From a checkpoint of a small mixture-of-experts model trained on Wikipedia: width 320, a variant of Muon for the experts.
Below are experts of layer 4 (counted from 0) of a mixture-of-experts language model. Rows are named router (the router's row for the expert), up (a neuron's input weights, with its number) and show model dimensions 120-159. Each number is 50 + 15 x the weight over its row's rms, rounded and kept within 0 to 99.
After each expert's rows: a language model's description of what the expert responds to. This comes from a sample of Wikipedia text that the model never trained on.

# expert 53
router:38 70 53 37 41 70 22 50 56 57 38 51 41 44 76 73 59 47 72 63 64 25 63 37 58 62 42 40 65 60 41 62 69 47 28 44 32 66 66 37
up0:74 66 42 66 56 46 49 44 48 60 36 70 54 19 66 61 70 69 42 43 42 56 32 45 40 48 68 35 80 85 68 52 45 30 40 60 73 28 55 72
up1:25 54 69 45 51 71 29 53 64 40 39 56 44 48 52 35 37 32 54 47 62 72 70 69 51 78 52 33 39 62 74 33 53 49 63 36 12 51 70 48
up2:37 42 51 17 56 56 61 44 61 61 49 36 31 35 53 38 58 29 37 87 56 53 90 58 46 47 56 64 66 47 59 27 42 49 83 56 58 46 64 66
up3:65 30 30 60 42 57 41 29 69 54 50 73 59 54 30 51 51 60 44 25 51 29 46 63 55 48 60 69 56 53 45 56 38 47 48 51 54 90 43 38
up4:75 50 29 31 24 52 71 56 64 54 75 24 79 47 40 28 99 61 41 48 66 37 07 52 27 45 26 60 48 62 48 60 57 13 24 61 57 38 54 42
up5:39 64 26 29 49 43 53 62 62 44 39 42 66 50 58 72 59 44 70 67 45 54 43 37 40 38 68 64 51 58 65 48 39 55 63 65 59 45 19 55
up6:57 41 39 29 71 55 54 42 45 63 54 36 56 57 50 37 66 42 68 22 53 38 75 27 84 37 21 69 62 55 49 55 52 63 63 54 48 63 22 44
up7:35 67 48 53 60 44 73 85 63 42 39 39 44 64 39 55 58 33 54 20 45 57 44 53 54 61 58 35 33 54 68 15 42 38 56 60 40 40 65 53
up8:54 22 40 51 52 74 69 63 53 72 54 37 40 35 59 56 41 28 61 45 65 47 31 40 59 28 53 47 42 46 18 45 54 61 20 60 61 53 57 38
up9:38 38 60 46 61 23 48 39 59 55 50 48 71 27 64 85 92 18 49 36 31 43 56 64 53 42 61 00 44 73 44 71 42 71 39 40 41 61 64 72
up10:53 27 34 60 57 54 28 58 42 51 50 72 24 65 37 67 53 45 28 80 40 50 49 40 52 69 44 20 55 55 42 51 46 36 59 56 50 63 40 55
up11:24 38 66 46 58 14 53 52 39 51 61 67 52 55 55 47 64 53 55 47 57 48 42 60 50 58 70 40 31 57 52 25 53 48 51 50 71 26 64 51
Description: Consonant pieces in names. Pieces starting with or made of t and similar consonants inside names and words after a capital: lengthened, Stratton, Leipzig, Weller, Retz.

# expert 5
router:30 69 89 68 64 51 38 54 46 35 43 34 46 48 58 36 47 59 37 49 39 48 71 47 55 94 50 32 54 61 44 22 19 58 52 61 35 46 55 32
up0:58 93 38 71 48 53 56 57 27 48 37 48 55 43 38 32 73 33 08 33 42 38 33 57 62 63 34 53 51 67 64 65 33 64 33 57 61 25 60 37
up1:64 35 50 26 46 38 57 37 48 39 56 64 52 46 32 30 51 73 60 42 56 23 44 44 62 54 49 52 57 54 33 29 53 61 57 59 55 33 26 63
up2:37 30 35 23 42 49 60 51 77 51 71 48 36 53 52 42 69 51 48 60 30 55 41 71 71 55 51 50 60 38 62 72 77 79 73 73 46 53 61 39
up3:25 66 45 70 74 30 36 30 30 36 76 70 49 43 39 42 64 49 70 48 67 22 33 48 31 69 49 37 58 29 59 44 55 59 36 27 42 40 65 67
up4:47 61 27 48 74 24 36 46 30 44 63 43 38 77 41 56 54 84 56 37 49 71 69 53 57 26 57 56 38 84 50 77 71 44 21 27 57 58 31 50
up5:50 47 56 32 54 44 61 44 18 28 58 56 38 40 46 49 34 58 37 43 50 56 58 65 27 46 38 41 52 46 19 40 52 45 33 43 49 55 91 32
up6:75 66 58 83 61 52 12 50 41 26 58 66 52 24 66 54 27 35 53 64 42 51 48 34 48 78 48 55 60 45 77 42 55 65 69 57 45 42 39 25
up7:52 52 61 40 43 25 70 57 38 47 33 52 23 47 52 63 48 38 52 51 59 62 42 47 53 34 26 61 40 67 45 50 78 55 66 38 49 70 63 32
up8:81 57 43 58 61 69 56 48 56 67 51 74 57 55 36 33 58 54 72 41 62 35 45 67 45 71 60 51 39 61 21 49 27 57 40 54 20 35 52 75
up9:47 57 51 49 57 55 46 58 52 59 59 37 35 74 63 81 50 43 63 37 29 00 49 41 27 81 45 30 57 63 48 58 62 56 62 48 42 61 38 40
up10:49 64 56 63 32 19 55 47 60 38 35 52 73 44 49 55 59 60 49 30 68 78 25 68 25 65 58 54 45 36 48 55 38 56 64 34 57 45 48 70
up11:39 60 68 42 65 51 41 51 54 77 79 23 53 72 46 65 75 60 52 50 53 62 50 62 60 38 38 34 23 76 41 61 47 34 47 69 40 68 38 53
Description: Word-initial letter pieces. First letter pieces of words, mostly f, p and n, plus short starts like app, res, after fan, Play, P: fanfare, Pushkin, pianos.

# expert 42
router:73 38 18 58 62 55 24 65 59 49 49 60 42 42 45 31 27 72 58 77 29 61 18 37 53 60 62 36 21 44 67 64 41 60 57 84 46 46 56 40
up0:55 37 73 32 44 35 56 21 62 47 38 46 34 45 26 31 39 53 53 35 87 67 51 25 51 25 46 54 44 53 73 50 31 79 35 61 74 58 51 68
up1:41 59 54 72 28 48 50 68 19 53 56 72 58 49 45 65 54 57 55 62 42 58 52 12 44 44 29 46 32 62 52 41 65 57 67 42 44 20 55 69
up2:64 46 46 40 50 72 45 70 72 56 37 41 44 45 46 22 41 39 44 61 51 18 47 51 46 34 64 99 51 43 28 55 45 55 41 26 44 57 29 38
up3:40 79 60 69 47 63 52 33 16 58 70 69 49 37 56 19 53 45 47 50 50 53 40 53 24 49 41 40 43 43 55 46 47 57 49 41 78 57 33 26
up4:40 55 36 45 54 37 45 44 41 56 74 20 74 41 73 42 85 94 42 60 73 50 34 64 39 50 66 99 79 36 47 51 45 64 67 42 37 21 61 53
up5:48 45 57 37 54 49 54 38 74 61 64 10 77 78 48 50 47 50 62 60 33 54 68 64 75 45 49 61 50 81 25 62 41 59 39 49 65 39 53 16
up6:80 60 59 48 40 65 74 35 49 36 40 40 43 49 59 38 34 63 52 66 57 58 39 25 10 29 50 25 39 52 48 53 41 39 67 34 59 42 43 45
up7:56 66 60 35 57 35 43 79 49 32 53 42 53 61 63 51 24 60 19 64 73 74 43 57 45 41 65 39 33 28 47 71 25 59 19 49 52 27 74 41
up8:34 48 54 52 44 59 43 25 81 64 46 62 44 25 57 40 49 51 69 84 57 50 52 60 65 36 66 54 57 83 41 67 51 54 78 65 45 27 51 76
up9:66 75 71 25 50 46 49 45 55 41 47 33 69 45 53 46 28 55 67 38 37 45 48 65 52 45 52 73 26 29 24 53 45 28 56 42 67 06 50 54
up10:82 24 78 64 50 55 15 50 63 46 38 55 33 20 48 60 41 70 48 70 56 41 73 35 73 50 51 29 48 38 38 48 22 48 35 57 53 61 46 51
up11:53 47 35 41 39 38 35 42 42 26 34 56 34 56 44 34 75 35 48 07 38 34 71 47 33 58 38 56 23 62 27 62 52 41 61 53 16 49 62 31
Description: Noun and verb stems. Word stems and suffix pieces of nouns and verbs, often before -ed, -ing or of, such as list, attack, support, -ation, -ment.

# expert 52
router:41 26 51 41 39 45 55 77 61 72 43 45 18 37 42 44 59 72 50 71 21 70 61 65 54 44 41 49 53 61 59 78 43 58 66 69 64 54 59 57
up0:34 36 34 45 38 48 56 47 35 37 62 44 41 53 56 35 29 81 38 19 70 57 56 40 53 57 77 68 55 51 71 48 52 62 55 36 58 43 32 73
up1:59 17 48 63 58 57 48 55 35 40 57 48 55 55 53 34 32 36 73 29 73 35 24 35 48 52 61 27 25 68 35 69 32 58 81 19 38 73 47 38
up2:91 64 72 41 61 53 82 62 35 43 49 48 48 64 52 25 52 46 34 52 54 64 23 59 66 42 53 54 47 31 62 43 48 39 81 94 57 45 73 56
up3:51 61 57 52 52 18 55 68 75 52 77 46 73 49 50 47 76 51 37 46 42 19 38 65 46 50 25 31 26 44 62 56 33 67 60 56 11 64 49 47
up4:38 54 26 39 45 25 43 57 39 30 36 62 18 63 79 35 68 73 59 40 51 43 64 54 43 75 52 58 35 50 32 61 49 47 31 47 48 49 49 48
up5:29 32 71 59 71 22 23 31 25 35 09 47 54 40 66 67 67 59 45 60 45 39 52 56 42 53 64 40 60 53 13 42 10 62 31 47 44 43 54 35
up6:39 52 56 52 76 44 34 48 45 56 55 43 80 37 41 54 50 47 44 47 62 29 28 40 39 60 72 93 36 65 48 66 60 39 48 51 63 63 49 57
up7:44 40 32 46 23 44 68 44 64 52 28 51 40 63 46 24 57 48 46 48 67 77 54 26 49 64 47 52 24 47 61 69 44 62 67 42 14 39 42 55
up8:73 47 45 32 55 49 52 34 46 45 66 57 79 50 93 31 52 73 09 53 61 46 40 29 53 45 55 42 35 65 61 71 13 58 62 50 48 31 56 61
up9:38 82 57 69 62 48 71 61 45 52 11 57 61 38 54 55 56 29 46 59 63 74 64 25 77 39 55 28 22 57 43 46 68 52 65 40 52 37 29 52
up10:38 49 27 49 48 49 60 46 55 49 70 65 39 24 41 23 71 54 77 67 54 36 66 33 08 43 56 47 57 41 37 63 35 70 61 24 61 52 61 50
up11:80 49 51 42 45 38 61 64 50 66 56 56 62 51 67 29 77 47 39 25 44 25 63 27 58 69 54 52 64 25 52 38 45 41 47 43 38 23 26 65
Description: Word-final suffixes. Suffixes ending words, mainly -ing, also -ous, -istic, -atory, -ific, e.g. era-defining, striking, planning, mountainous.

# expert 36
router:22 24 36 45 41 50 37 54 56 28 51 60 71 63 64 51 22 32 56 29 44 53 67 17 29 37 44 70 80 29 58 38 60 49 26 42 69 45 58 40
up0:69 73 68 40 52 62 52 68 58 64 54 46 70 54 27 56 63 62 47 48 45 58 52 65 33 17 30 30 37 74 60 86 32 17 29 48 24 52 55 49
up1:58 68 78 47 51 80 70 58 55 61 62 67 36 60 49 52 42 38 53 44 47 52 72 40 62 47 60 31 48 22 83 66 99 34 32 54 40 27 68 39
up2:63 36 48 55 54 71 41 35 27 37 54 41 49 49 66 75 51 50 60 52 55 72 53 39 28 53 40 72 54 81 48 52 38 49 54 89 46 36 62 74
up3:37 39 64 58 65 59 79 44 14 54 60 65 30 50 36 42 42 62 38 52 66 26 70 28 54 76 39 21 31 55 49 58 82 59 32 31 55 63 52 51
up4:55 67 60 41 19 45 51 36 74 52 48 54 42 60 58 69 31 45 38 35 32 41 32 78 68 46 64 60 55 46 50 62 40 32 51 77 39 51 52 68
up5:41 34 22 49 43 62 59 33 51 47 54 46 46 33 59 60 31 53 50 62 15 45 41 59 67 26 42 69 43 46 59 57 72 42 53 54 58 43 50 58
up6:51 30 59 49 67 45 80 54 70 31 67 40 53 44 49 56 40 20 56 75 69 78 35 52 60 48 63 35 34 46 52 36 43 35 43 68 45 43 37 44
up7:53 53 57 62 22 28 67 43 48 61 29 56 67 21 51 47 38 35 54 62 53 49 79 56 64 34 45 41 64 80 33 32 29 45 35 56 43 64 50 53
up8:56 39 50 30 55 79 64 55 33 54 70 38 45 55 37 55 89 60 46 76 41 36 44 60 29 45 58 62 32 38 35 40 69 53 52 27 48 56 32 50
up9:33 67 57 50 51 31 44 62 70 45 64 50 65 39 45 56 53 22 38 21 56 56 57 42 16 58 75 50 41 63 46 75 53 75 49 49 38 64 54 48
up10:84 34 30 59 64 58 41 66 06 76 36 54 29 74 63 64 52 34 66 50 70 59 76 46 52 45 41 47 44 37 47 72 86 53 49 54 69 52 32 45
up11:38 63 70 56 71 68 31 21 39 31 51 19 30 65 44 84 47 65 28 37 25 28 67 57 82 48 35 33 38 41 51 72 51 62 62 47 41 57 79 14
Description: Determiners and quantifiers. Articles and quantifiers starting noun phrases, such as the, most, many, some, especially in census prose and table headers like | Year.

# expert 40
router:47 44 43 18 44 67 65 63 48 38 61 60 41 31 16 57 66 80 39 61 55 40 53 74 75 69 74 54 75 37 32 53 27 52 71 61 56 34 25 36
up0:46 25 60 54 48 52 45 51 80 30 53 53 40 48 48 42 32 69 55 35 39 67 24 53 41 36 40 49 65 70 82 70 37 25 42 60 60 48 61 51
up1:65 58 78 57 45 23 72 37 54 67 71 59 50 17 33 76 61 46 43 28 43 52 35 56 61 78 77 48 43 48 32 76 67 51 32 57 63 61 63 67
up2:24 27 62 48 30 51 33 29 91 85 60 27 32 30 25 48 74 58 70 48 45 69 23 52 71 63 62 56 37 37 39 43 46 55 39 56 72 52 62 33
up3:37 63 39 54 42 54 71 49 57 29 80 52 55 67 28 49 46 41 49 36 67 75 65 46 51 40 88 68 21 63 55 61 63 42 50 46 57 55 34 49
up4:55 53 39 78 41 39 68 58 67 38 43 55 47 74 60 33 37 28 52 54 60 56 62 40 53 91 30 56 70 55 78 45 74 33 66 62 48 57 57 66
up5:64 46 46 32 37 66 72 45 49 23 60 61 46 45 25 47 40 80 40 57 48 51 81 40 41 54 34 61 61 62 73 70 60 39 42 59 59 71 42 34
up6:86 25 13 48 58 38 60 72 43 47 51 37 52 49 28 42 86 65 68 53 62 34 34 41 19 71 79 45 41 39 45 48 50 59 51 48 50 64 55 75
up7:52 28 36 54 41 41 62 63 47 49 44 62 65 51 37 48 39 46 49 56 56 88 42 43 38 74 31 72 63 54 50 57 67 42 38 38 62 25 41 52
up8:43 52 59 58 58 56 63 18 43 46 57 65 64 47 58 51 51 27 46 70 59 69 58 39 44 69 34 37 41 49 61 42 36 47 44 66 27 48 57 46
up9:57 51 52 83 55 76 51 55 55 44 31 85 70 46 66 72 30 72 73 59 26 49 52 61 55 45 53 48 51 64 68 19 53 60 40 27 90 58 55 54
up10:46 67 50 17 62 36 41 50 45 50 59 24 53 62 47 32 60 77 37 44 56 46 62 49 80 58 45 37 56 69 23 63 29 36 54 58 41 40 50 40
up11:53 52 48 69 31 41 52 53 57 63 60 56 64 62 52 57 59 44 40 63 61 42 38 34 75 61 39 40 58 14 44 54 69 35 30 37 48 42 32 51
Description: Digits in numeric data. Digits, decimal points and commas inside large numbers, coordinates and table figures, e.g. 2,243, 17.55480°E, 45.23.

# expert 30
router:35 61 42 03 47 30 37 55 45 59 59 48 27 09 33 37 40 51 46 52 41 34 58 53 61 25 60 30 47 67 52 77 70 39 60 66 52 27 54 34
up0:41 27 40 55 45 32 58 57 43 46 84 36 34 63 40 39 65 47 44 82 61 59 49 56 35 13 27 53 78 41 38 60 58 49 38 60 53 40 35 28
up1:60 31 60 48 22 74 73 28 54 55 39 57 70 45 41 59 48 84 48 29 36 72 41 61 33 50 16 54 45 51 15 53 35 63 66 56 44 54 52 29
up2:38 57 48 48 55 22 33 39 48 55 24 38 75 77 69 34 54 40 67 72 61 72 42 93 36 84 41 46 51 56 36 56 64 71 24 57 69 66 52 32
up3:54 56 47 74 35 55 66 04 50 49 59 56 51 71 32 68 44 34 34 45 42 49 48 68 77 51 68 57 36 85 48 81 24 59 35 45 59 49 75 38
up4:60 40 67 57 62 46 50 55 63 39 28 35 41 55 53 54 63 26 43 46 39 40 49 70 67 60 47 49 62 21 54 34 47 82 60 66 61 72 38 59
up5:51 44 40 79 31 45 49 37 49 43 57 69 53 45 38 49 75 26 48 47 74 34 51 99 77 53 47 65 10 70 65 36 37 83 48 45 89 30 36 22
up6:64 65 46 54 73 42 89 58 45 62 43 48 47 52 51 79 40 50 41 59 44 30 42 58 20 68 68 39 61 39 65 74 39 73 47 63 29 59 48 49
up7:61 67 63 46 46 28 61 32 47 85 64 51 52 61 75 44 55 48 79 43 48 67 39 30 40 67 54 62 63 79 48 49 55 44 33 39 53 50 58 71
up8:46 60 33 76 69 51 44 27 40 44 44 30 53 69 37 74 48 47 77 48 35 41 35 51 73 49 75 77 56 42 44 61 31 78 74 38 70 05 46 62
up9:67 54 46 51 55 65 20 65 37 57 73 44 48 29 70 52 50 62 58 66 39 68 40 60 33 55 56 42 50 53 41 63 33 51 35 26 56 34 20 33
up10:30 54 35 63 30 47 88 46 52 29 23 63 53 49 60 56 40 47 48 82 27 00 64 74 37 34 44 54 43 42 40 34 40 47 27 57 50 59 54 62
up11:56 41 33 83 44 38 59 38 42 39 48 66 73 53 66 63 49 61 67 03 41 66 45 37 54 40 31 68 43 56 36 53 29 32 46 39 35 31 56 35
Description: Prepositions and clause openers. Prepositions, auxiliaries and sentence-opening adverbials after a period or comma, such as after, through, since, despite, has, and verb endings.

# expert 7
router:58 50 36 71 39 29 47 58 46 54 59 53 71 32 33 44 64 50 47 27 49 51 58 83 52 67 53 75 67 63 37 56 65 49 47 25 65 46 43 80
up0:70 11 47 13 64 48 56 15 46 30 72 48 66 24 81 44 71 34 56 61 38 39 80 55 69 65 51 50 61 49 59 46 33 49 50 36 43 50 62 60
up1:32 61 31 52 39 39 59 62 75 36 28 35 51 48 67 44 57 72 36 54 65 41 50 38 20 71 61 72 55 46 68 22 47 55 57 44 34 35 34 45
up2:39 69 29 58 39 15 25 29 74 26 42 35 48 58 53 54 48 39 57 68 50 44 69 25 52 65 39 48 45 45 49 41 45 59 56 56 56 48 35 57
up3:66 31 70 33 52 51 44 59 76 54 50 76 57 65 58 55 55 55 39 49 36 51 51 20 41 48 23 34 56 69 75 79 13 49 49 29 46 66 55 37
up4:57 41 32 44 36 63 71 30 79 54 53 61 52 28 44 49 52 79 29 52 52 35 77 50 43 51 49 49 63 60 62 52 62 40 53 52 47 39 31 38
up5:76 57 21 54 53 50 42 73 30 26 53 36 79 45 47 50 45 22 33 39 86 70 42 36 43 25 46 31 62 43 27 74 52 45 47 38 40 57 65 77
up6:63 43 53 37 43 61 68 37 41 45 40 41 49 63 67 33 50 67 48 41 67 40 45 49 37 58 49 65 78 43 44 67 41 54 51 76 50 78 56 51
up7:51 55 47 49 53 45 64 46 88 57 55 44 48 58 57 61 99 48 46 49 41 37 51 55 62 55 40 91 46 62 56 22 26 52 55 42 48 48 33 60
up8:38 39 77 67 52 43 22 17 42 47 76 63 59 56 71 42 81 45 97 51 39 51 44 32 00 86 50 48 40 52 58 39 52 51 49 53 23 44 46 42
up9:37 42 45 48 46 99 57 61 58 56 38 65 44 66 46 47 28 27 66 76 83 33 41 35 45 41 71 58 56 61 68 54 58 42 69 29 40 75 50 56
up10:39 43 38 41 59 30 61 44 49 59 47 23 28 62 56 63 38 47 38 59 20 45 57 71 20 29 52 61 82 57 41 39 67 58 44 38 46 48 80 65
up11:63 57 31 31 75 83 34 51 78 58 34 25 43 64 68 65 31 48 47 12 39 52 40 84 56 56 44 62 54 45 40 52 40 30 53 54 35 22 61 57
Description: Math and chemical notation. Tokens inside LaTeX formulas, SMILES/InChI strings and unit expressions, such as _{, ^{, \, slashes in kJ/mol, km, and CJK characters.

# expert 14
router:59 63 55 72 46 57 72 56 54 36 65 57 46 57 81 41 73 20 63 43 65 63 44 59 62 71 53 24 46 89 35 28 55 48 63 51 48 55 39 42
up0:32 73 87 36 82 58 80 63 53 27 54 30 70 60 57 27 71 37 46 45 13 41 44 44 52 44 64 92 54 62 44 41 52 80 37 48 49 34 25 49
up1:43 55 80 75 43 26 65 48 58 35 53 47 52 74 34 21 44 47 66 34 48 71 38 27 42 68 48 53 28 39 46 42 34 46 56 46 48 50 67 37
up2:64 44 34 61 72 34 61 51 46 46 59 57 37 72 49 72 44 48 67 34 75 70 44 48 59 57 36 59 66 30 26 74 76 41 59 50 56 45 54 41
up3:43 73 67 46 61 53 56 42 58 72 65 44 52 68 54 71 30 65 32 42 55 81 51 60 25 53 39 51 38 45 62 42 59 61 60 56 44 63 46 41
up4:69 45 48 33 30 81 68 49 75 21 45 39 33 35 64 64 36 54 61 53 64 46 19 53 56 50 08 62 63 53 38 44 57 45 50 47 31 22 27 42
up5:90 63 52 36 57 55 36 33 76 32 81 42 31 44 59 67 71 46 32 43 45 73 46 59 40 27 48 58 68 31 69 55 31 42 52 39 37 61 52 36
up6:60 32 68 46 41 68 49 32 44 39 74 58 46 40 23 51 51 43 76 58 58 43 51 42 43 31 66 52 69 36 42 36 43 62 63 36 40 49 35 59
up7:42 66 78 66 39 51 42 82 37 35 79 40 89 46 54 51 79 83 52 51 53 54 44 76 37 44 47 56 52 63 42 28 61 35 43 41 10 55 59 41
up8:61 70 43 38 49 69 36 73 35 44 52 53 48 66 31 54 68 54 46 70 38 17 56 41 32 56 36 44 25 59 40 54 78 66 50 22 39 55 73 44
up9:69 60 85 23 39 52 36 47 15 50 74 62 46 55 65 45 53 43 49 43 69 59 54 40 29 68 46 46 16 67 23 26 53 49 58 63 60 35 21 45
up10:72 56 23 45 55 75 66 27 17 64 48 70 47 57 48 35 38 51 75 48 38 32 42 56 58 27 49 68 55 65 38 72 65 47 41 22 38 65 71 24
up11:68 45 38 74 63 30 43 60 29 20 23 44 41 40 42 41 69 25 58 19 42 49 52 28 73 52 59 38 70 45 70 52 29 61 66 66 63 57 34 53
Description: Name-initial consonants. Lowercase or capital consonant pieces starting a word, often a surname or "trust", after a first name, such as Tr(ust), B(rock), W(altrip).

# expert 22
router:58 42 55 33 24 28 41 20 41 44 54 30 69 40 42 68 47 38 53 63 50 39 27 52 45 32 45 27 14 39 38 67 49 61 37 47 57 52 59 70
up0:46 23 58 58 48 76 36 54 41 42 54 24 76 68 44 43 66 47 60 38 57 35 51 49 55 38 52 34 79 70 19 66 26 66 38 29 39 47 46 63
up1:63 48 59 77 39 49 52 63 73 55 28 36 44 29 22 62 56 57 37 56 41 21 63 39 35 38 47 38 63 25 65 78 60 53 41 61 56 63 65 42
up2:30 66 55 40 59 26 53 61 59 69 59 61 45 55 55 56 58 49 49 49 40 63 42 53 31 43 45 40 58 42 60 46 42 48 47 79 00 57 64 49
up3:43 36 50 55 58 44 63 37 73 46 61 25 60 47 72 64 41 57 26 44 42 55 39 59 32 68 24 80 73 50 51 47 59 40 20 53 38 30 51 70
up4:24 59 26 26 60 66 46 43 58 54 55 45 30 67 41 43 67 50 58 59 53 53 30 59 60 18 37 45 15 40 68 64 47 47 26 48 37 37 44 25
up5:74 50 49 44 47 61 55 60 48 50 53 44 54 66 49 55 49 52 54 68 57 56 68 24 53 44 37 38 36 47 11 71 43 64 79 82 33 51 20 38
up6:39 49 20 48 48 46 28 49 49 56 51 54 26 60 30 44 55 54 43 54 33 63 42 34 53 74 54 54 30 34 74 51 68 28 49 42 42 48 35 34
up7:44 47 51 38 48 58 82 38 68 54 27 50 69 35 40 78 76 74 71 34 26 87 28 38 40 50 44 73 52 68 55 32 65 50 40 62 21 61 66 44
up8:43 54 73 48 24 52 58 43 61 39 48 47 39 37 90 62 49 66 34 61 38 53 71 37 51 50 90 66 50 36 47 62 33 53 54 49 69 63 50 56
up9:31 60 21 40 40 37 43 16 51 37 60 58 57 66 81 58 61 60 42 61 50 67 35 53 54 42 47 36 39 36 48 67 30 39 78 46 59 64 29 33
up10:61 22 51 42 51 75 36 55 42 28 23 65 58 60 40 57 45 51 67 34 45 43 62 57 45 17 28 63 72 34 38 55 49 78 53 40 63 35 57 38
up11:57 17 21 83 45 52 47 37 42 56 52 24 62 35 61 45 58 52 37 51 58 48 39 54 05 37 63 69 59 63 48 59 36 59 65 28 61 66 40 63
Description: Prepositions after verbs. Prepositions like in, for, on, at, often with the, following verbs or nouns in running prose, e.g. in 1992, for lunch.

# expert 62
router:48 55 62 41 24 26 34 60 81 48 40 57 48 65 45 64 39 29 80 66 47 60 41 33 34 41 71 55 60 56 48 44 39 42 63 31 31 54 44 30
up0:43 41 54 38 23 56 22 25 45 42 54 67 50 78 47 63 18 54 63 40 45 29 60 20 61 52 75 59 63 40 79 73 61 74 51 56 33 67 46 65
up1:18 76 38 28 51 24 54 29 73 35 48 68 50 41 35 81 54 53 62 69 45 43 32 46 55 48 50 40 70 84 75 58 41 54 36 41 40 31 62 55
up2:42 47 58 56 62 32 36 39 38 47 55 38 51 29 55 37 62 32 48 59 65 59 51 53 50 16 42 32 53 70 30 67 69 69 18 67 51 69 73 35
up3:27 20 52 49 55 73 46 08 61 48 48 72 64 47 72 31 50 52 81 51 56 62 15 31 59 51 40 60 67 70 35 54 46 34 55 93 42 72 29 91
up4:39 79 47 48 62 54 30 48 75 57 79 51 52 62 44 47 53 49 17 61 56 53 55 28 60 50 52 61 26 68 58 65 19 34 54 90 79 52 48 36
up5:36 42 76 21 39 70 57 51 46 16 48 40 63 13 43 41 26 61 35 66 18 35 43 33 52 67 55 55 72 20 55 41 44 48 39 67 50 37 48 55
up6:53 46 47 70 41 92 58 41 48 61 85 38 46 44 56 54 68 44 62 81 59 28 48 51 48 61 42 58 40 76 57 47 48 57 57 54 59 54 40 32
up7:56 78 53 46 80 56 53 37 49 48 44 49 53 61 76 39 60 00 63 53 62 37 39 76 57 45 35 39 53 62 51 78 20 60 45 32 42 76 62 50
up8:65 33 37 53 67 39 22 30 43 49 47 50 28 62 74 55 75 37 81 20 16 51 20 54 41 69 60 30 58 39 28 82 39 72 44 19 38 39 31 22
up9:66 42 45 63 73 24 43 14 66 70 47 55 62 60 59 69 59 52 62 53 35 59 64 74 47 57 45 23 29 50 41 45 61 69 27 53 52 66 46 70
up10:65 38 66 45 52 51 41 52 46 62 68 55 37 80 20 75 59 51 49 44 39 61 31 65 52 40 22 35 51 22 63 45 76 65 61 46 50 61 44 71
up11:64 64 47 60 46 61 41 32 21 31 45 63 75 60 50 47 19 91 46 53 60 43 59 46 67 36 63 23 60 77 46 59 37 43 36 47 39 41 31 58
Description: English surname pieces. English surnames and their inner pieces, such as Smith, Brown, C-ow-les, Wax-man, -ley, -son, in lists and tables.

# expert 10
router:74 40 44 20 37 77 64 43 47 34 41 51 17 62 54 59 59 47 52 56 34 66 56 19 27 49 78 58 58 51 45 43 39 53 52 63 57 63 63 51
up0:30 14 59 47 44 57 53 25 68 42 70 49 49 59 52 61 69 37 43 44 57 69 67 57 60 64 20 58 59 43 14 36 77 29 47 46 57 64 43 75
up1:23 47 53 56 40 61 26 45 92 39 41 65 67 35 30 50 54 45 39 51 30 56 43 56 62 48 64 52 48 27 58 39 55 49 59 55 47 51 48 60
up2:42 22 26 60 66 43 12 43 62 47 78 36 49 43 69 72 36 45 42 54 62 40 35 50 47 29 20 39 37 48 41 63 60 66 24 24 44 51 53 45
up3:81 71 50 37 67 64 48 80 65 47 38 43 34 53 52 55 66 31 44 50 64 52 65 34 65 56 27 55 40 87 44 65 23 72 54 32 31 68 45 42
up4:64 73 58 53 70 47 56 56 66 74 50 59 49 83 44 39 51 29 51 47 21 34 39 54 40 36 23 55 39 54 49 51 59 55 31 37 37 45 47 53
up5:32 48 50 55 46 49 40 67 44 51 71 26 27 40 82 65 90 65 55 44 48 50 63 65 94 49 47 57 91 27 57 34 81 26 68 15 85 62 82 54
up6:52 24 43 52 46 50 45 45 77 51 39 49 35 22 73 58 62 26 73 45 43 31 59 44 41 44 43 10 49 31 70 43 82 23 44 57 71 35 46 25
up7:56 28 63 48 37 59 67 59 62 53 73 19 54 34 48 67 52 56 28 19 62 69 49 49 45 49 35 55 58 63 38 12 56 39 48 55 60 45 56 44
up8:25 44 44 62 48 39 43 28 53 25 65 59 30 51 39 57 63 85 40 56 67 39 39 59 45 43 28 46 10 68 66 42 52 62 02 55 50 60 44 45
up9:54 41 77 61 42 54 68 32 23 75 31 67 05 77 37 45 61 65 47 64 54 25 31 42 67 48 56 39 49 61 46 60 25 54 55 58 64 39 34 28
up10:61 31 42 58 68 44 50 47 46 43 36 32 84 64 64 66 48 29 47 45 51 44 16 60 49 55 56 44 35 63 39 53 54 43 62 62 40 36 53 76
up11:46 40 55 63 38 38 39 68 72 66 65 58 23 48 58 75 68 65 31 44 66 50 49 43 38 39 82 37 48 58 36 49 61 49 45 27 38 42 32 56
Description: Place-name endings. Place names and their endings such as -ton, -ford, -ville, and words like City, County, Park, e.g. Plainfield, Albany.